python train.py --n_experts=128 --hidden_act="relu" --routed_scale=1.0 --router_noise=0.1 --vocab_size=16384 --norm_eps=1e-05 --optimizer="muon_variant" --batch_tokens=131072 --max_seq_len=256
Below are experts of layer 5 (counted from 0) of a mixture-of-experts language model. Rows are named router (the router's row for the expert), up (a neuron's input weights, with its number) and show model dimensions 0-255. Each number is 200 + 20 x the weight over its row's rms, rounded and kept within 0 to 999.
After each expert's rows: a language model's description of what the expert responds to. This comes from a sample of Wikipedia text that the model never trained on.

# expert 0
router,175,190,188,224,188,200,152,204,204,193,185,197,235,193,198,254,216,185,177,187,226,214,205,231,190,203,181,157,185,199,208,178,239,251,199,174,182,228,189,205,207,172,210,213,218,228,220,222,185,216,186,210,206,202,184,192,202,219,172,224,211,216,209,198,209,182,184,240,190,189,178,196,218,175,197,211,199,184,175,187,231,187,180,206,216,222,201,197,199,190,185,208,221,179,197,201,183,220,194,224,174,224,194,226,183,186,199,186,175,200,212,217,199,172,224,215,158,196,221,191,209,190,186,195,190,195,202,189,203,173,204,162,178,229,199,201,169,218,218,214,214,221,203,223,188,193,245,210,148,202,180,211,211,210,238,241,161,186,211,217,170,192,182,222,199,192,204,197,185,203,174,190,182,193,231,193,185,222,179,202,188,186,195,196,192,185,221,231,179,196,198,196,206,185,196,205,172,184,224,200,226,220,209,223,216,211,178,235,204,187,214,213,204,215,242,220,226,250,178,190,242,215,184,211,179,253,176,198,164,205,197,216,219,211,215,252,157,182,190,217,225,195,180,189,231,221,212,188,171,170,201,221,202,193,205,183
up1,196,247,211,215,198,191,204,185,230,219,259,205,192,212,198,172,236,196,215,207,254,213,190,195,220,216,192,224,213,237,201,212,184,212,216,210,192,187,190,193,224,187,202,185,222,182,174,173,198,202,220,217,214,209,233,204,207,196,204,207,182,176,190,226,201,188,207,203,217,201,176,215,231,172,198,224,178,222,202,202,206,164,183,202,190,220,212,203,220,190,224,193,168,202,202,183,186,178,190,232,218,215,211,181,197,188,184,219,197,198,186,148,161,172,200,210,198,196,253,221,181,198,167,230,186,177,178,210,206,183,234,194,186,194,200,206,199,178,174,189,195,184,236,221,209,195,215,194,204,185,180,205,212,198,191,207,186,206,166,192,215,174,220,213,199,187,213,193,174,215,190,240,199,199,203,201,210,220,215,171,196,168,203,247,180,203,188,204,210,195,185,228,227,234,219,247,222,158,226,172,220,212,196,179,231,186,231,235,179,216,185,229,193,204,179,208,177,196,214,211,225,217,245,218,192,198,200,174,239,206,244,205,197,223,178,188,194,178,237,213,215,178,208,176,173,221,235,213,218,197,206,217,165,203,178,228
Description: Table cell separators. Pipe and slash separators after numbers in sports and statistics tables, plus UTC, minus signs, ft, such as | 14 |, / 25 /.

# expert 36
router,187,181,210,183,175,197,204,223,154,177,229,223,198,189,180,226,203,200,174,179,220,176,181,226,193,219,179,157,193,226,180,212,215,216,210,193,195,227,216,193,216,191,189,221,223,196,170,198,210,212,178,164,216,186,188,179,173,206,218,229,175,184,217,228,221,182,199,212,183,214,197,229,176,188,215,216,181,221,220,170,227,180,182,212,226,218,193,166,204,183,193,226,219,195,203,182,194,239,178,222,203,212,175,218,219,181,231,172,184,223,215,171,180,179,216,203,187,181,154,191,216,180,182,182,215,173,216,203,172,190,217,183,189,189,239,228,186,215,184,219,209,146,219,203,248,178,224,228,179,230,183,206,183,219,217,222,198,188,216,217,180,194,219,224,221,200,214,220,199,190,197,216,175,195,230,217,179,204,182,176,202,220,207,217,229,181,170,216,230,197,236,177,188,180,188,226,172,173,174,217,258,224,215,198,216,185,175,215,218,217,196,208,209,183,214,222,206,217,188,192,220,220,199,182,197,218,192,187,192,207,188,214,170,178,164,222,182,180,185,180,237,195,206,185,205,196,192,199,194,174,218,233,181,220,187,173
up2,189,193,188,185,204,188,170,228,179,220,223,243,226,202,233,178,202,206,195,225,223,187,167,197,198,219,174,218,225,182,180,204,209,210,237,222,186,207,213,191,220,174,173,223,178,189,212,203,218,244,206,230,224,206,234,232,211,196,211,180,207,204,197,184,212,198,229,172,207,206,208,206,193,191,167,191,202,195,233,233,240,181,199,172,201,174,206,222,205,215,197,232,188,196,208,213,202,160,204,207,244,190,200,213,191,168,203,200,215,199,211,160,203,215,201,191,184,195,190,238,209,192,190,245,225,217,213,228,225,165,200,215,204,210,203,184,248,194,222,225,192,204,241,201,225,144,175,214,179,199,174,210,201,224,193,231,189,174,156,234,212,230,201,197,203,199,214,214,176,179,195,219,225,206,171,242,173,181,176,175,201,207,179,190,161,199,211,190,180,208,187,189,180,179,195,179,225,232,183,175,198,197,241,201,181,207,173,189,225,205,181,201,225,199,203,213,179,174,196,189,219,186,187,211,189,202,199,219,196,214,195,227,224,187,151,204,195,192,206,229,189,188,201,210,217,190,181,227,160,191,185,207,238,208,216,211
Description: The after prepositions. The word the right after a preposition or verb in prose, as in "in the", "at the", "cosponsored the", plus gave, states.

# expert 23
router,193,174,215,211,195,214,176,212,200,163,197,217,170,185,203,219,218,221,204,206,194,228,203,238,185,184,189,191,192,200,161,203,205,171,191,159,211,189,238,191,200,223,170,213,199,206,169,213,196,206,160,192,225,199,186,202,209,223,211,202,161,182,203,215,246,195,187,201,203,196,207,194,209,210,223,214,222,230,223,180,162,165,172,185,233,216,167,177,196,161,197,212,189,187,187,199,161,197,170,211,211,177,207,203,185,174,219,217,178,217,236,195,170,200,213,200,197,222,238,197,207,173,190,198,210,176,216,182,179,154,224,195,205,162,231,219,176,200,182,241,201,211,195,166,203,207,179,238,195,198,179,233,164,174,219,209,205,190,235,225,195,213,213,213,216,208,181,193,157,168,232,210,183,176,200,219,205,174,186,191,230,160,221,220,222,177,213,233,203,190,234,185,185,164,195,194,203,189,170,193,207,209,215,215,185,172,178,211,234,224,220,200,202,207,203,203,195,170,166,188,192,205,207,181,196,224,199,192,189,202,196,248,217,171,241,232,165,191,192,178,200,176,192,214,226,194,195,208,201,216,195,208,198,202,192,192
up1,206,219,215,196,188,199,183,217,207,153,209,195,162,188,188,191,220,204,205,174,207,215,211,207,218,188,171,184,170,202,197,191,186,210,198,221,218,188,220,159,204,179,153,196,187,201,204,168,232,197,203,198,227,168,196,198,207,216,188,191,216,193,224,214,213,203,177,178,177,184,218,222,194,206,230,226,201,177,216,201,179,219,214,195,185,210,186,192,187,170,210,215,164,191,178,209,193,210,225,221,178,172,228,219,215,200,191,170,128,205,153,205,185,187,180,236,189,211,211,177,179,202,192,224,223,207,206,206,185,179,219,217,249,207,205,178,211,238,202,190,204,189,189,222,206,219,186,214,216,195,172,211,201,211,191,207,193,179,161,182,218,233,181,229,169,203,198,252,164,198,178,229,195,214,211,196,196,179,214,181,202,204,210,186,178,220,164,180,164,201,237,222,225,194,184,191,217,209,197,192,216,223,217,188,215,157,195,217,237,184,177,215,179,189,175,206,198,199,185,184,208,208,200,254,213,223,191,165,169,204,188,219,192,193,163,210,226,204,243,185,225,185,179,191,192,181,205,199,188,208,176,202,189,204,257,208
Description: Occupation nouns. Occupation and role nouns after nationality or sport adjectives in biography openings, such as American soccer player, politician, composer, Minister.

# expert 32
router,183,182,212,183,173,208,197,233,174,179,223,228,206,188,180,237,216,196,178,194,221,173,182,223,198,240,181,146,196,232,185,212,218,219,201,193,202,222,217,191,217,197,191,219,211,189,167,185,214,212,192,190,215,190,183,170,169,205,216,206,183,196,221,222,222,186,195,211,183,204,199,213,200,196,211,211,188,228,218,200,228,182,185,223,227,217,181,163,203,190,193,223,218,187,181,184,190,227,186,221,199,215,184,219,215,183,224,163,182,225,218,175,179,177,213,196,180,191,155,201,220,191,189,175,218,165,216,177,176,185,213,181,168,171,236,225,187,200,161,217,202,165,221,209,244,181,220,231,181,232,183,201,179,210,218,226,214,185,216,215,172,191,218,221,221,195,189,202,186,185,187,216,178,190,222,218,184,197,184,174,180,226,212,209,241,170,169,221,222,193,217,178,190,180,185,221,207,177,173,214,233,215,222,186,222,182,181,219,210,233,198,203,208,176,214,226,210,217,189,179,223,219,174,188,203,219,188,149,186,219,187,212,176,180,160,225,190,164,196,172,228,187,202,186,216,201,203,218,193,171,210,216,179,203,181,177
up0,194,194,194,182,236,197,198,183,196,178,201,232,254,176,193,218,241,209,169,181,166,216,190,218,178,193,176,212,217,196,198,206,196,209,160,225,195,215,205,206,213,220,168,202,191,204,178,225,186,204,198,200,184,193,214,203,165,147,209,189,153,239,200,216,223,195,221,191,197,196,196,215,173,195,188,235,192,216,205,195,215,211,231,180,205,202,190,180,188,210,236,177,230,203,247,176,208,226,212,203,203,199,224,234,187,199,202,226,191,221,204,210,213,198,213,209,203,193,196,221,180,180,225,177,183,166,181,189,216,185,191,182,220,208,190,197,176,201,235,238,180,208,174,218,174,210,194,208,206,228,181,170,213,224,193,216,208,175,173,269,200,191,227,192,217,204,210,229,188,204,216,212,212,187,213,218,176,188,209,195,258,232,246,221,172,227,195,211,211,177,195,220,203,182,197,198,211,196,200,211,183,198,232,204,207,226,176,218,209,208,216,205,178,217,202,193,191,216,168,172,219,205,216,203,211,261,197,217,212,190,185,244,225,184,198,195,202,193,194,192,201,195,190,187,155,155,195,167,202,193,188,239,183,188,209,188
Description: Referents and award terms. "the" before a named work after "protagonist of" or "Book 6 of", plus "such", "similar", "Award", taxonomic names like Arthropoda.

# expert 18
router,183,179,208,193,180,211,174,214,180,179,220,226,233,196,158,231,225,206,176,173,224,198,186,220,200,225,181,137,191,229,184,211,213,227,199,196,193,223,226,201,224,189,187,225,218,182,159,182,214,226,195,187,215,183,181,175,177,209,205,214,181,190,224,233,214,192,197,214,183,211,201,217,180,205,219,215,175,211,220,188,228,182,175,218,226,217,189,184,201,183,191,214,242,199,205,179,187,223,185,216,186,214,189,220,201,182,226,178,196,223,214,182,194,176,213,218,186,196,165,201,222,182,180,181,217,167,215,191,174,189,224,176,176,171,229,226,189,215,196,215,223,167,226,211,258,180,216,227,182,227,181,213,176,223,218,217,212,184,216,220,172,197,203,221,220,187,203,218,190,195,201,197,180,203,240,217,186,190,181,181,196,232,210,206,232,171,172,224,240,185,222,181,185,177,187,224,199,177,175,214,248,218,221,194,205,183,178,213,209,236,188,219,204,189,219,221,205,218,182,163,220,222,189,185,208,211,186,168,190,201,187,214,180,177,169,219,185,176,188,173,233,189,209,185,191,198,198,200,187,190,214,216,188,217,168,174
up1,167,244,191,229,196,197,199,199,216,167,211,155,215,197,205,213,216,206,215,232,196,171,212,204,184,174,232,220,192,234,190,195,216,209,210,189,195,172,205,230,174,214,192,216,182,203,217,214,199,200,176,197,211,192,207,192,202,192,221,190,171,209,214,219,211,223,207,205,166,194,194,181,210,196,210,178,196,187,164,179,234,242,257,164,207,217,231,195,159,162,227,250,228,200,206,174,193,185,202,197,194,206,185,216,182,195,210,176,199,207,218,222,209,205,164,186,193,193,171,189,185,193,195,221,177,172,198,160,200,192,198,188,236,183,181,174,193,206,238,218,180,195,200,192,181,172,185,216,192,205,159,224,198,186,188,192,174,201,167,239,191,200,195,227,222,209,186,194,166,215,219,185,197,205,174,190,194,198,214,225,191,198,208,189,203,220,208,260,197,215,226,198,185,195,233,193,168,200,201,201,197,195,230,187,199,202,177,184,253,236,190,177,185,189,213,214,210,217,215,202,209,176,199,176,172,172,221,205,185,184,211,184,204,235,172,178,190,190,165,216,182,156,191,199,180,165,176,168,192,169,222,202,210,182,192,171
Description: Word-final pieces. Final piece of a split word or name followed by a space, such as gendarm-es, cell-o, telenov-ela, Juan, del.

# expert 2
router,177,180,213,189,175,207,190,223,164,181,228,223,206,199,165,232,222,194,173,171,221,193,187,225,204,226,181,147,190,219,178,209,214,222,203,185,184,226,219,188,230,193,200,227,216,204,173,189,212,222,187,175,216,195,183,185,177,191,207,227,181,192,216,226,222,189,193,215,181,218,207,224,182,203,222,218,175,209,215,190,223,178,177,231,225,222,185,165,207,197,188,228,228,192,195,183,188,228,181,219,193,217,190,221,208,182,224,172,185,218,219,178,186,184,209,208,188,180,159,207,219,174,176,177,217,171,229,181,177,190,217,176,188,174,234,222,190,211,181,219,207,159,219,211,248,179,214,235,183,233,179,205,176,215,222,220,206,184,212,219,173,195,221,224,220,208,196,224,176,187,206,212,179,198,229,217,190,204,181,177,203,214,210,220,223,171,170,218,225,184,231,170,184,180,183,222,193,174,177,219,259,214,206,177,202,183,179,213,218,226,193,212,204,178,217,225,214,222,181,181,223,215,186,184,213,214,185,177,187,204,185,212,188,178,162,223,172,170,190,183,233,195,204,187,205,193,198,203,193,166,204,210,182,217,198,175
up2,177,231,194,224,240,214,184,184,203,231,205,207,206,168,197,184,199,176,207,194,220,181,213,159,193,219,173,154,200,171,185,206,167,227,234,206,199,199,179,189,213,226,226,216,173,181,167,202,220,222,224,224,242,196,193,168,208,203,194,237,193,197,214,218,202,186,172,218,201,176,166,226,164,193,203,189,198,214,220,227,172,206,180,176,230,202,206,172,192,233,223,219,196,177,203,214,203,176,191,215,222,209,210,239,219,206,203,218,213,233,184,208,182,187,187,208,194,197,194,239,214,199,167,179,170,222,240,206,153,234,196,204,202,228,207,185,254,229,180,205,213,175,215,198,211,181,194,209,161,198,200,188,206,221,220,225,169,184,202,223,195,196,222,188,207,191,197,187,217,197,217,160,200,187,220,190,182,188,190,173,173,215,212,197,206,196,200,228,211,179,196,224,186,140,204,200,207,215,207,247,201,194,183,169,198,221,147,227,196,160,208,192,229,192,239,179,220,203,220,183,213,181,220,224,185,182,205,211,207,201,176,216,191,186,183,207,215,208,190,184,202,203,167,174,200,199,200,187,217,183,194,213,215,224,201,201
Description: Article before noun phrase. Mostly "the"/"The" opening a noun phrase after of, by, from or a sentence break, plus table pipes and name pieces like Ben, Mal.

# expert 8
router,175,182,201,171,176,215,212,222,183,175,217,224,194,185,161,237,226,218,180,173,225,180,180,219,194,233,181,162,179,243,183,207,213,224,188,190,203,225,222,195,226,181,202,226,222,175,184,189,215,210,180,180,217,179,180,188,180,203,211,221,180,194,230,223,221,189,197,208,182,225,201,217,190,210,215,222,192,219,205,190,231,180,179,227,231,216,196,174,204,204,176,231,226,189,191,181,184,219,184,220,188,214,176,217,213,183,230,162,194,214,221,184,189,184,210,200,189,194,169,199,220,206,178,187,219,159,239,172,174,189,210,187,176,172,231,232,189,224,190,216,206,181,221,189,235,185,223,231,180,199,184,216,184,207,220,218,198,187,221,223,176,210,196,217,219,198,198,212,185,177,216,216,178,196,224,224,209,202,179,176,177,190,213,222,224,191,171,219,238,194,219,181,186,179,180,224,182,182,176,215,247,218,200,197,207,178,181,219,216,224,199,227,204,198,218,222,215,215,168,169,219,219,198,178,205,217,193,183,183,202,187,217,186,178,170,225,182,146,168,188,225,188,218,190,215,206,207,223,190,179,202,231,181,233,179,175
up27,187,202,178,202,217,220,224,200,211,176,220,175,163,193,223,187,203,214,201,175,155,236,189,210,204,171,175,217,194,196,214,170,215,210,162,194,197,193,199,218,206,169,187,209,183,212,226,230,229,213,205,194,229,204,182,176,193,170,215,211,209,202,216,221,183,224,202,235,217,244,210,219,239,211,193,196,203,190,208,168,207,223,223,192,225,192,178,197,169,212,184,219,183,219,226,184,187,151,198,200,196,213,189,224,241,197,210,189,220,183,194,196,222,199,188,203,196,201,207,171,179,235,239,202,220,183,240,224,173,204,226,189,243,202,179,191,181,177,165,219,187,207,212,189,220,181,221,211,194,184,192,206,192,191,205,201,224,243,190,233,194,220,215,209,192,187,212,209,202,169,185,178,161,212,209,236,172,203,160,176,203,215,222,206,201,157,152,203,222,227,217,221,200,200,182,174,201,204,184,208,207,184,193,201,200,208,212,182,162,185,210,227,209,218,207,225,234,250,189,167,227,210,174,212,236,233,216,217,225,214,196,203,176,183,216,201,197,196,194,167,207,195,177,173,185,200,230,183,187,195,197,207,196,188,230,164
Description: Prepositions and word endings. Prepositions such as in, of, against after a verb or noun, plus suffix pieces like -al, -ase, and legal words like law, civil.

# expert 11
router,192,213,191,161,205,200,196,211,193,195,188,224,190,173,207,208,222,193,212,235,204,162,180,219,176,201,165,181,234,190,192,225,198,225,188,181,173,217,190,192,190,198,183,203,238,179,167,196,220,192,190,203,225,166,156,198,164,187,207,212,175,192,206,221,250,207,231,197,179,176,206,219,169,201,237,234,190,223,197,197,213,185,215,175,204,181,207,227,198,217,214,236,182,199,221,184,210,211,183,201,193,196,166,241,203,209,224,191,212,211,215,171,180,212,210,182,191,183,217,209,219,193,195,183,220,178,188,178,184,167,233,177,189,174,235,196,198,226,185,210,181,162,215,228,197,183,204,187,214,185,193,175,173,214,191,215,208,201,242,212,198,246,187,210,209,205,211,203,224,207,170,220,197,181,203,205,174,192,169,217,180,243,222,187,219,226,153,226,203,188,199,185,191,185,172,217,204,188,179,204,195,202,182,212,211,168,201,231,186,245,163,221,236,177,204,222,190,215,169,226,220,239,221,204,192,216,227,192,191,204,159,207,237,202,218,220,178,200,207,176,206,164,175,192,213,208,221,217,191,201,210,172,181,201,216,178
up1,208,199,207,170,195,173,195,199,213,206,210,175,184,221,231,240,218,176,244,163,205,207,163,175,231,245,220,195,177,183,205,205,210,183,205,194,223,213,207,202,220,205,197,184,187,201,220,205,197,164,228,196,206,205,184,200,193,225,176,162,218,231,193,212,194,199,185,224,193,198,171,220,156,192,203,236,235,229,195,195,210,208,211,192,229,151,181,181,213,207,245,197,188,233,207,196,232,204,209,217,185,204,207,188,212,213,171,201,177,191,219,183,188,169,199,196,229,222,193,191,177,198,176,220,197,193,184,207,211,204,197,173,194,177,196,208,216,232,221,226,199,206,182,162,223,183,210,203,181,195,180,188,199,208,174,195,213,208,203,170,182,220,209,237,185,185,176,190,182,156,212,204,166,180,194,179,235,221,210,188,183,197,170,242,220,180,199,231,197,229,191,200,161,209,192,213,204,197,177,156,220,200,205,193,178,162,163,226,219,189,223,154,211,209,201,181,198,207,240,206,189,199,216,236,211,223,189,189,216,187,213,214,224,216,232,232,215,179,206,173,155,179,210,213,205,191,173,205,225,173,213,220,207,186,214,191
Description: Title function words. Short capitalized or foreign function words inside titles of works, songs and books, such as La, My, Love, de, et, of.

# expert 17
router,183,184,205,179,183,214,183,217,167,184,218,223,206,195,167,234,216,206,170,178,221,184,180,228,218,223,177,158,188,235,180,207,214,222,213,185,195,222,217,198,230,178,196,223,214,185,162,186,211,230,190,171,216,189,185,182,188,186,215,227,180,189,221,225,218,178,195,215,183,209,198,216,171,199,219,222,180,225,209,184,223,179,177,215,224,214,197,163,200,197,176,226,211,194,207,178,189,230,183,222,182,212,183,219,212,187,224,171,191,218,216,171,182,177,219,209,186,188,166,203,224,182,177,168,218,184,214,174,172,184,210,184,182,175,233,232,189,207,177,217,202,147,232,199,239,183,215,239,178,249,177,185,182,219,214,223,203,189,217,216,175,199,225,222,220,215,209,223,199,191,202,209,179,201,219,213,198,197,186,180,189,224,208,219,232,166,177,222,225,208,219,177,193,180,180,223,195,175,174,219,242,222,214,198,193,179,185,224,213,225,185,215,212,180,219,221,204,221,187,185,221,220,200,175,201,212,185,166,184,215,193,217,183,176,167,218,183,166,189,187,237,191,196,178,206,192,199,215,190,173,205,210,187,215,175,179
up1,176,213,218,174,196,212,213,202,210,170,186,235,187,191,207,179,192,186,197,199,196,192,176,229,230,242,199,242,202,168,183,195,235,195,248,168,197,190,195,191,217,189,200,179,227,189,174,184,196,208,184,147,247,196,176,198,205,163,176,234,203,202,191,228,222,183,212,183,189,171,208,201,203,179,253,221,225,198,181,189,181,224,217,164,191,172,176,187,214,218,205,216,170,206,190,173,183,198,223,152,219,206,210,190,204,192,164,177,225,214,215,168,189,187,215,236,186,197,193,195,204,235,210,216,220,167,198,204,185,213,199,162,205,187,229,226,184,186,211,197,187,175,227,187,202,197,180,188,183,194,173,214,139,208,196,220,200,173,206,238,189,209,192,197,201,181,177,201,217,206,217,185,180,163,222,180,208,201,193,194,249,228,196,175,215,223,191,189,192,233,206,180,178,161,207,216,220,222,185,232,194,182,233,238,194,244,187,176,228,231,206,217,211,196,205,189,210,209,196,198,243,191,200,200,186,184,204,192,213,197,207,233,207,194,233,205,190,208,223,178,196,204,200,193,193,213,192,204,203,181,198,175,191,205,190,207
Description: Agent by and on. Prepositions after passive participles or at clause starts, such as "backed by", "On August", and "for" or commas in sports stat lines.

# expert 31
router,180,181,198,183,174,208,183,204,171,178,231,228,209,197,165,232,207,203,175,174,216,196,183,228,193,221,183,154,196,231,185,217,214,218,201,190,190,222,221,195,224,177,193,219,218,189,167,180,207,222,191,174,218,187,180,175,188,204,215,218,180,198,219,211,219,189,188,214,183,220,199,218,178,187,217,236,177,212,215,186,221,179,184,215,224,220,185,177,212,190,198,227,222,188,193,180,188,240,189,217,187,208,181,219,205,180,224,174,189,218,215,180,182,181,215,205,186,190,170,205,220,188,175,176,218,173,213,191,177,178,226,171,168,179,229,219,182,207,196,215,210,158,226,198,250,180,219,236,185,238,184,201,180,223,222,220,207,185,222,224,180,191,220,225,223,210,209,226,187,194,189,202,176,192,240,215,183,196,176,178,181,214,211,209,233,175,155,222,221,196,221,175,182,179,184,222,186,179,173,222,257,220,218,194,207,183,175,216,217,233,181,207,202,178,215,228,209,217,177,180,227,216,192,185,210,206,189,165,190,202,188,220,181,178,167,226,173,175,181,184,230,194,197,183,196,206,196,200,193,170,211,202,183,226,180,178
up0,194,221,203,213,197,176,194,191,203,181,253,176,195,202,173,211,225,208,202,227,208,199,204,247,201,196,179,207,169,200,225,180,201,225,203,209,189,171,242,226,224,245,192,188,186,179,178,219,207,193,191,208,171,169,202,210,214,217,205,209,190,190,193,171,215,196,200,213,154,184,188,182,217,193,244,210,188,187,200,158,192,180,204,233,216,197,203,167,206,170,243,219,203,202,198,179,199,185,201,183,208,228,209,192,169,199,176,224,169,204,234,211,187,208,167,191,173,182,194,222,179,217,155,214,229,231,221,196,197,201,214,215,218,205,221,179,169,227,224,208,193,191,211,192,183,231,172,206,183,188,165,154,201,182,195,234,168,194,198,163,191,217,184,235,239,197,167,200,179,190,190,214,193,222,209,192,211,187,213,171,226,212,217,167,192,195,221,228,233,167,203,220,221,203,165,185,188,198,193,187,196,184,198,236,197,179,197,219,192,196,228,214,183,226,193,257,198,206,187,220,174,198,181,210,177,214,199,213,207,181,235,204,201,222,197,224,175,209,194,220,194,172,186,215,189,213,219,184,201,213,234,195,192,178,213,158
Description: Copulas, by after hit, coordinates. Verbs was/is/were after a subject, by after hit (hit by a truck), day numbers in dates, and longitude digits in coordinates.

# expert 16
router,185,191,205,180,182,219,190,209,167,180,216,216,209,183,173,231,210,211,172,181,221,178,176,224,204,230,182,156,197,232,181,212,219,218,207,191,190,228,221,196,236,184,195,220,225,184,172,190,212,213,189,174,216,186,184,179,177,194,213,234,181,194,218,221,219,190,193,216,182,199,198,216,165,198,215,235,179,209,205,188,225,174,182,224,222,219,193,174,198,206,183,229,219,200,200,185,193,233,183,209,187,210,170,226,213,186,226,172,187,220,217,170,181,174,216,209,182,180,174,199,222,194,177,173,215,170,218,179,176,177,210,171,191,173,234,229,189,210,183,216,190,162,227,196,241,181,215,236,180,250,182,197,183,221,216,220,206,185,215,217,173,196,218,225,221,199,209,224,191,184,204,206,180,203,225,212,186,209,181,178,185,209,217,218,223,196,175,225,234,195,228,179,187,176,185,221,178,180,173,220,259,225,212,190,213,182,179,221,222,236,190,213,198,183,213,224,209,216,180,184,218,217,201,180,211,215,173,162,185,204,190,216,186,179,162,224,172,173,184,181,232,190,203,183,207,210,196,203,192,166,211,211,188,225,186,181
up1,198,221,208,187,173,192,212,221,205,216,175,207,198,175,170,186,211,240,210,205,210,188,193,215,178,181,175,191,189,196,180,204,200,200,211,179,239,248,187,198,211,202,179,191,196,154,239,205,235,188,246,205,195,176,173,194,221,157,188,199,167,220,217,241,204,200,184,232,164,203,224,208,200,214,212,169,229,193,183,215,229,186,202,164,205,241,183,219,208,194,170,229,171,169,189,201,179,168,175,197,189,184,218,197,228,180,208,233,211,221,196,199,190,231,213,187,160,205,171,189,216,230,201,213,221,154,219,186,160,210,206,198,191,188,178,228,206,220,187,209,192,189,200,221,212,169,173,209,203,197,173,204,165,233,176,203,205,215,176,174,191,204,225,202,218,209,196,185,204,206,200,232,221,190,189,177,196,232,195,219,182,204,228,218,197,202,236,211,204,207,229,216,219,174,197,180,160,218,211,224,190,220,201,219,223,173,198,207,207,213,207,207,165,204,219,246,214,178,171,169,193,209,155,195,231,217,183,170,174,210,208,189,193,193,200,219,208,176,181,222,189,177,200,192,212,226,201,195,195,217,209,189,177,174,193,227
Description: Prepositions in descriptive prose. Prepositions like of, in, for, on, like after a noun in descriptive or architectural prose, plus table numbers, e.g. odor of, stuck out like.

# expert 54
router,210,216,203,180,200,212,204,208,231,171,200,215,190,216,175,199,195,218,200,211,223,172,198,226,193,166,158,207,219,211,146,215,210,237,205,146,233,219,205,169,180,208,188,213,231,200,216,187,188,222,207,191,220,219,194,177,200,199,199,210,205,156,201,204,216,195,173,195,186,214,180,176,169,189,195,228,204,211,189,190,227,181,173,229,216,194,209,163,215,239,222,203,191,181,213,167,202,189,194,225,188,215,223,253,217,206,202,187,202,217,207,179,188,172,223,210,161,196,254,236,227,221,193,178,218,213,220,230,175,202,223,199,210,212,185,206,217,211,189,220,227,227,216,185,217,195,199,167,198,181,189,177,193,197,226,207,215,182,202,215,207,189,173,209,214,215,183,222,184,215,211,232,177,231,173,219,233,201,180,183,166,207,211,190,188,213,211,227,175,176,242,187,204,176,187,225,197,195,160,216,215,224,232,186,183,179,217,184,225,184,187,162,198,200,226,201,209,242,226,167,212,213,190,235,161,198,188,213,202,191,192,212,206,192,215,218,212,184,227,209,199,217,187,188,185,201,197,226,190,173,233,189,175,202,231,180
up1,211,186,205,227,181,185,189,205,218,194,169,231,167,194,200,216,168,198,211,227,202,211,207,218,183,221,219,187,237,186,198,183,248,216,220,187,188,173,214,196,210,216,219,225,201,230,208,209,210,210,202,209,250,180,165,200,222,221,180,178,203,167,192,200,211,193,206,210,204,207,196,156,154,212,175,214,205,229,210,215,222,187,173,211,247,192,222,175,183,175,175,214,213,205,206,198,230,206,213,210,204,232,181,207,213,189,196,232,200,218,208,139,181,216,232,222,203,162,172,213,196,213,190,228,188,190,182,226,165,230,194,186,199,259,167,203,204,192,187,225,187,152,197,208,242,207,225,202,205,182,219,196,188,202,184,202,162,199,214,221,190,220,220,233,179,190,246,196,170,208,166,177,191,186,191,214,195,252,188,203,230,187,198,215,207,175,175,186,208,182,207,168,188,197,206,192,194,154,207,179,227,201,186,218,200,188,195,185,180,200,213,206,221,161,196,190,196,192,190,198,190,253,185,222,201,204,200,229,219,179,218,189,192,206,220,196,186,214,210,204,210,185,215,207,189,194,192,211,190,208,220,168,183,214,184,182
Description: List and row starts. Bullet dashes and pipes at the start of a line in lists, references and tables, plus heading equals signs and Preceded.

# expert 34
router,182,179,201,182,174,206,175,214,176,183,225,220,210,194,173,231,211,213,175,181,217,190,182,233,194,224,180,164,200,225,180,208,215,226,199,187,190,229,221,199,217,182,193,223,230,190,169,188,209,215,189,172,219,188,189,177,181,205,220,218,178,197,230,220,220,196,196,212,181,213,195,216,181,197,216,216,177,219,211,186,230,179,182,230,231,222,192,172,193,196,183,223,220,190,196,182,180,242,183,222,193,215,196,220,214,180,222,174,186,222,217,171,190,176,213,208,184,181,159,213,215,189,179,173,219,179,225,192,175,190,212,168,172,179,231,229,183,205,201,216,217,157,222,200,244,183,222,234,179,240,186,191,168,217,221,221,203,185,222,219,181,200,213,216,217,202,213,218,191,194,186,212,173,201,234,217,188,201,180,172,192,220,216,216,230,172,177,221,220,194,228,173,188,176,184,226,188,177,173,218,249,221,208,198,200,181,173,215,219,234,184,213,196,176,216,223,206,219,186,179,221,222,191,177,221,211,182,168,191,212,188,218,185,175,164,222,175,170,191,171,233,193,209,188,194,190,197,214,193,168,211,224,182,221,185,172
up0,202,155,170,195,222,188,179,200,193,163,182,219,206,196,177,189,180,199,168,193,237,218,207,216,201,196,184,213,174,190,195,200,211,199,208,210,212,174,223,209,206,217,197,226,202,181,193,193,182,224,191,222,230,184,193,214,210,161,225,224,182,172,233,208,197,173,198,218,194,177,213,228,201,186,214,159,181,180,170,187,219,204,159,246,176,217,205,217,167,179,231,220,184,227,183,228,171,191,178,206,161,201,186,216,226,175,187,222,207,176,226,223,217,170,207,185,193,202,197,218,183,170,148,203,260,234,203,233,170,189,202,170,192,191,185,179,185,182,193,234,222,231,211,221,215,184,190,147,183,219,174,190,180,176,224,186,188,179,216,194,187,184,201,220,204,184,224,176,224,176,210,225,179,200,216,182,178,214,159,172,199,213,190,189,204,214,190,205,172,221,189,183,193,207,203,227,193,224,227,202,217,229,204,212,231,176,196,205,223,230,189,217,202,189,194,200,161,199,187,227,198,222,211,226,208,198,222,219,213,196,188,196,211,215,187,248,210,186,208,203,213,164,215,231,174,204,189,201,197,180,205,197,217,212,201,211
Description: Clause-linking words in narrative. Commas, of, the, and clause openers like Although in biographical or historical prose, e.g. backing of the, retinue of, team, Cincinnati.